{"num_hidden_layers": 11, "hidden_size": 192, "n_experts": 80, "experts_per_token": 4, "d_expert": 64, "d_shared_expert": 0, "hidden_act": "swiglu", "moe_layers": [0, 1, 2, 3, 4, 5, 6, 7, 8, 9, 10], "router_score": "softmax", "normalize_top_k": true, "routed_scale": 2.5, "balance_loss": 0.00794, "balance_bias": false, "init_std_router": 0.00724, "lr_router": 0.00111, "vocab_size": 2048, "norm": "rmsnorm", "norm_eps": 1e-05, "tie_word_embeddings": false, "optimizer": "adamw", "learning_rate": 0.00191, "beta1": 0.9, "beta2": 0.98, "max_grad_norm": 0.5, "batch_tokens": 65536, "max_seq_len": 512, "train_tokens": 457800000, "max_steps": 6986, "dataset": "wikipedia_en"}
Below are experts of layer 8 (counted from 0) of a mixture-of-experts language model. Rows are named router (the router's row for the expert) and show model dimensions 0-47. Each number is 128 + 24 x the weight over its row's rms, rounded and kept within 0 to 255.
Before each expert's rows: a language model's description of what the expert responds to. This comes from a sample of Wikipedia text that the model never trained on.

# expert 30
Syllables inside non-English proper names of places, clubs and people, such as ka, ho, mi, ko, in Slavic or Portuguese names.
router [ 88 117 127 116 142 133  85 133 113 122 130 124 102 119  92 122 155  89 113 145 145 134 155 154 120 134 107 158 175 155 122 130 167 136 113  88  80 122 148 128 115 112 164 112 102  99 128 172]

# expert 54
Tournament and ranking words in sports results and tables: second, final, semifinal, quarter, runner-up, Cup, medal, plus scores.
router [160 154 120  75 109  89 114 142 147 136 136 148 114 135 144 122 142 140 124 140 134 151 133 103  86 107 112 194 163  79 116 132 117 119 181 119 141 100 180 107 118 122 134 148 116 132 140  73]

# expert 32
Table cell separators after column headers, plus Latinate stems such as con-fin-ement, Exec-ut-ive, hosp-it-alization, public, form.
router [135 115 140 145 114 166 103 128 117 163 145 148 126  97 121 137 105  90 150 122 149 131 143 107 144  81 126 164 119 108  94 131  99 139 132 149 168 124 107 160 125 124  80 106 131 111 119 150]

# expert 2
Short mid-word pieces, mostly single vowels or consonants such as e, a, d, st, inside names and rare words (Cano-e-ing, Tamp-a, head-st-ock).
router [107 122 132 115 110 145 155 130 142 159  78 130 159 161 111 177 102 143 125 127 109 162 115 100 138 123 158 140  99 156 148  88 131 115 100 140 126 102 114  92 154 121 141 142 131 156 158 136]

# expert 25
Final -y, -ly, -ry pieces (legacy, mainly), the infinitive to, closing parentheses, and modals would, will, could, may.
router [144 108 116  95 104  95 101 130  90 107 107 169 128 119 168 112  99 150 126  94  96  93  96 130 148 105 147  86 106 118 122  97 136  76 161 158  85 166 116 117  72 101 105 112 170 100 119 120]

# expert 16
Short inner pieces like li, ir, ul in foreign names and words (Wirtschaft, Julien, Philippe), plus table pipes, periods and prepositions.
router [121 118 111 140 128 115 126  76  99 144 153  49 106 109 118 111 142 139 114 123 119 140 118 139 149 146 133 120 121 107  95 168 155 150 127  96 166 195 148  88 148  93  81 110 115 140 127 102]

# expert 10
Pieces of foreign place names (Slavic, Hungarian, Spanish) like Stassfurt, Prevalje, Międzyrzecz, plus list dashes in location infoboxes (County, District).
router [ 90 122  82 128 173 139 108 149 151  85 132 120  83 109  98  98 149 124 145 100 133 109 146 151 107 138 131 102 135 147 139 115 140 133 123 150 130 140 110 133 170 134 138 132 137  98 140  84]

# expert 35
Vowel or short vowel-led piece inside a word after a consonant, e.g. o in Orthodox, hi in Buddhist, on in Macedonian.
router [131 136 157 124 150 107 132 134 131 125 134  93 134 148 117 105 132 133 140 153 161 111 119 118 127 112 132 101 143 152 199  96 146 134  88 104  99 139 137  74 122 143 191 140  85 156 141 137]

# expert 45
Endings of place and person names like Wig-an, Scot-land, Ho-ward, -son, -ton, plus given names and countries: John, William, Russia.
router [115 127 116 135 139 101 114 116 102  89 156 130 118 120  78 111  67 125 111 144 157 160 128 126  97 105 123 129 108  96 172 126 119 145 125 102  90 147 166 119 131 107 136 115 111 110 134  92]

# expert 38
Articles and possessive determiners starting a noun phrase after prepositions, e.g. the, a, his, its, plus possessive 's.
router [131 130 109 129  96 106 154 127 184  95 116 114 124 145 151 144 117 112 128 141 152 145 171 142 112 129 159 172 129 153 156 129 152  99 136 125 177 121 119 134 118 139  93 105 174 134 131  87]

# expert 42
Single consonant pieces inside long Latinate words, before suffixes like -ation or -ate, e.g. resus-c-itates, confis-c-ated, accomp-l-ish.
router [150 116 161 147  94 148 122 110  83 171 147  73 148 140 152 148  78 148 154 111 116 109 135 123 118  96 125 127 124 163 102  88 115 171 114 120 125 131 135  94 130 131 149  86 126 124 171 137]

# expert 61
Pieces in section headings and tables (Man-age-rial career, She-et), month names after On, and words like office, life, vote.
router [ 74 166 162 118 143  88 133 111  78  87  94 114 183 123  93 158 101 142 115 139 106 136 144 126 172 131 114 161 171 108 120 115 142 104 123  89 160 126 104 145  96 124 104  94 123 140 148 129]

# expert 52
Prepositions and conjunctions following a noun or verb phrase, such as of, during, through, against, because of, until, including.
router [154  86 100 119 134  90 128 123 165 156 141 123 157 127 151 104 115 148 100 112 138 118 103 106 155 148 113 125 103 177 178 117  80 114 133 145 146 133 145 161 137 135 175 118 115 132 137 128]

# expert 39
Final consonant pieces completing names and words, especially d, g, k, such as Lloy-d, Sea-g-rim, Bra-nd-ywine, comm-and-ing.
router [119 130 126 125 128 113 143 139 129 138 116  66 119 117 118 105  90  98 119 113 141 155  93 134 136 116 132 112 141 141 142  88 119 124 110 102  98 156 148  84 116 109 127 136 124 108 162 143]

# expert 51
Vowel pieces like re, e, te right after a capital letter in names, such as T-re-aty, T-re-vor, I-re-land, plus capital A.
router [123 132  94 152 122 110 170 110  79 130 131 165 120 124 152 154  98 141 138 108 171 141 161 158 136 145 139 103 144 125 114 161 149  99 147 140 148 117 130 135  97 110 134 110  84 122 129 127]

# expert 31
Bare spaces between words in prose and tables, plus word-initial pieces like se, po, un, sp, ca.
router [ 79 142 115 143 136 184 127 141 116 123 138 114 143 124 156 117 143 110 118 146 100 152 161 146 115 157 148  98  91 159 158 140 127 182 133 151 128  96 139 158 116 151 138 125 151 128 106 125]

# expert 4
Word-opening prefixes like re, trans, inter, plus line-start pipes, dashes and == heading markers in tables, lists and medal records.
router [170 142 134 139 147 135  97 138  96 136 151 151 106 118 124 165 105  95 163 114 106 121 150  91 158 154 155 180 118  95 126 128 118 121 139 134 185 148 122 110 171 135 109 162  90 130 111 144]

# expert 9
The preposition of and similar words (than, about, over, around), plus inner word pieces like tick-et, sq-ft, Tur-t-letone.
router [126 133 129 148 104 103 165 133 125 136 142 151 136 108 125 134 129 123 118 106 128 125 111 143 122 104 121 101 164 162 127  98 116 129 113 110 127 109 182  73 104 117 137 120 126  89 103 130]

# expert 17
Years, month names, digits and closing brackets in dates, coordinates and infobox or table fields, e.g. 2020 in (2020–2024), June, 2002.
router [105 107 124 159 147 174 105 110 102 138  95 176 130 146 123 126 133 110 180 150 119  62 134 114 123 172 111 160 129 112 124  82 120 114 104 111 107 139  79 145  78 145 137 167 107 163 141  71]

# expert 50
Colons, brackets and newlines in infobox-style fields like Time zone:, Kingdom:, Population (, coordinate degree and minute parts.
router [173 137 134 145 164 146 112 144 132  83  73 163 122 146 108 136 137 102 136 161 122 130 148 124 178 143 118 114 116 119 110 122 107 138  95  76 118 153  75 138 109 169 110 113 137 109 126 101]

# expert 59
Opening piece of a lowercase word, often after the or table pipes in election results tables, e.g. so(le), form(al), st(udio), be(ginning).
router [119 135 148 133 133 146 148 153 154 102 147 112 139 143 170 147 169 140  98 104 113 134 149 121  86 147 137 123 159 127 100 123 109 117 146 115  96 103 108  84 114 134 124 102 155 128 127  77]

# expert 22
Opening or inner syllables such as pro, ex, dis, de, ar, often in surnames (Parsons, MacFarlane) and words like warrior, graduating.
router [164 142 150  90 136 183  96 125 123 181 110 112 117 123 116 134 150 155 124 146 109 162 143 111 104 111 134 142  99 149 142 165 153 147 135 132  88  95 138 119 148 134 204 118 131 140  90 161]

# expert 40
Capital first letters or words beginning proper names, mostly places, after the or of: Kentucky, Derbyshire, North, South, city, Theatre.
router [123 123 149 133 125 131 132 136 174 126 118 103  98 149 131 126 169 104 118 106 158 133 121 170  93 113 150 117 136 118 147 118 129 135 112 137  77 133 138 125 157 128 120 161 137 165 145  75]

# expert 19
Words opening song, album or work titles in quotes, especially I, You, On, An, as in "Who Is It?", "What If".
router [128 140 110 111 111 102 103 115 176 161 110 172 150 170 132 117 135 143 121 146 164 161 134  86 176 137 147 162 131 155 152 169 168 128 155 138 115  91 146 148 119 151 124 128  97 145 179 148]

# expert 23
First-name tokens and inner syllables like el, al, ar of Romance, Latin or species names, e.g. El, William, Marinic-el-la, Sor-el.
router [ 86 161  81  99 168 110 113 105 128 138 138  93 130 101 132 135  94  98 151 142 150 126 146 154 103 149 121 140 112 126 145 143 125 158 136 112  59 160  80 126 137 154 131 144 136 151  78 135]

# expert 57
First pieces of words after a space, prefix or hyphen, often capitals or f, such as bio-f-ilm, super-f-icial, self-, Ca-bo.
router [150 140 119 119 124 145  93 156 109 108 134 132 110  97 137 108 145  74 144 134 145 164 142 119  82 150 131 150 116 146 163 144 194 136 117 121  90 145 118 146 122 128 169 147 135 155  88 143]

# expert 43
Forms of be, was, is, were, became, plus as and re pieces right after was or is, as in was assigned.
router [109 142 146 104 147 159 116 121 148 163 123 164 172 158 128 141 119 139 107 165 153 139 122 113 125 155 128 168  99 150 132 134 147 130 154 122 174 118 149 126 135 132 160 116 147 134 146 156]

# expert 18
Function words and line breaks in biographies near degrees and institutions, such as bachelor's s, honorary, the, and section headings.
router [134 160 132 144 127 163  92 102 150  91 145 110 125 102 147 103 153 151 111 138  84  95 136 129 147 135 132 149 111 182 134 127 143 143 143 112 138 118 131 134 136 121 102 138 137 182 141 124]

# expert 26
Inner syllables of longer words, especially op, gh, ian, ch, ap, e.g. Eusthen-op-teron, dau-gh-ter, Am-end-ments, Gooden-ough.
router [138 151 162  99 140 104 116 111 157 142 110 128 117 124 119 106 131 101 109 134 154 142 146 113 167 118 126 106 129 120  97  83 114 156 132 115 105 115 153 122 120 136 108 154  84 124 110 151]

# expert 60
Word pieces y, th, ly and hi after name starts like Ba or Mo, as in Bayern, Murray, Ohio, plus nationality words.
router [133 116  80  92 137  99 126 146 124  97 125 175 130 109 109  80 116  85 129  76 118 140 134 106 149 107 140 111 132 106 111 107 115 112 140 109  82 119 148 146  71  97  98 151 140 152 109 156]

# expert 34
Pipe separators opening or splitting table rows in track listings, squad and results tables, plus month names and list dashes.
router [164 115 158 112 108 154 108 137 135 141 140 165 125 149 122 160  80 160 126  86  82 114  88 105 103 106 140 124 124 120 115 165 105 122 178 167 122 153 123 145 102 137  93 160 108 113 141  75]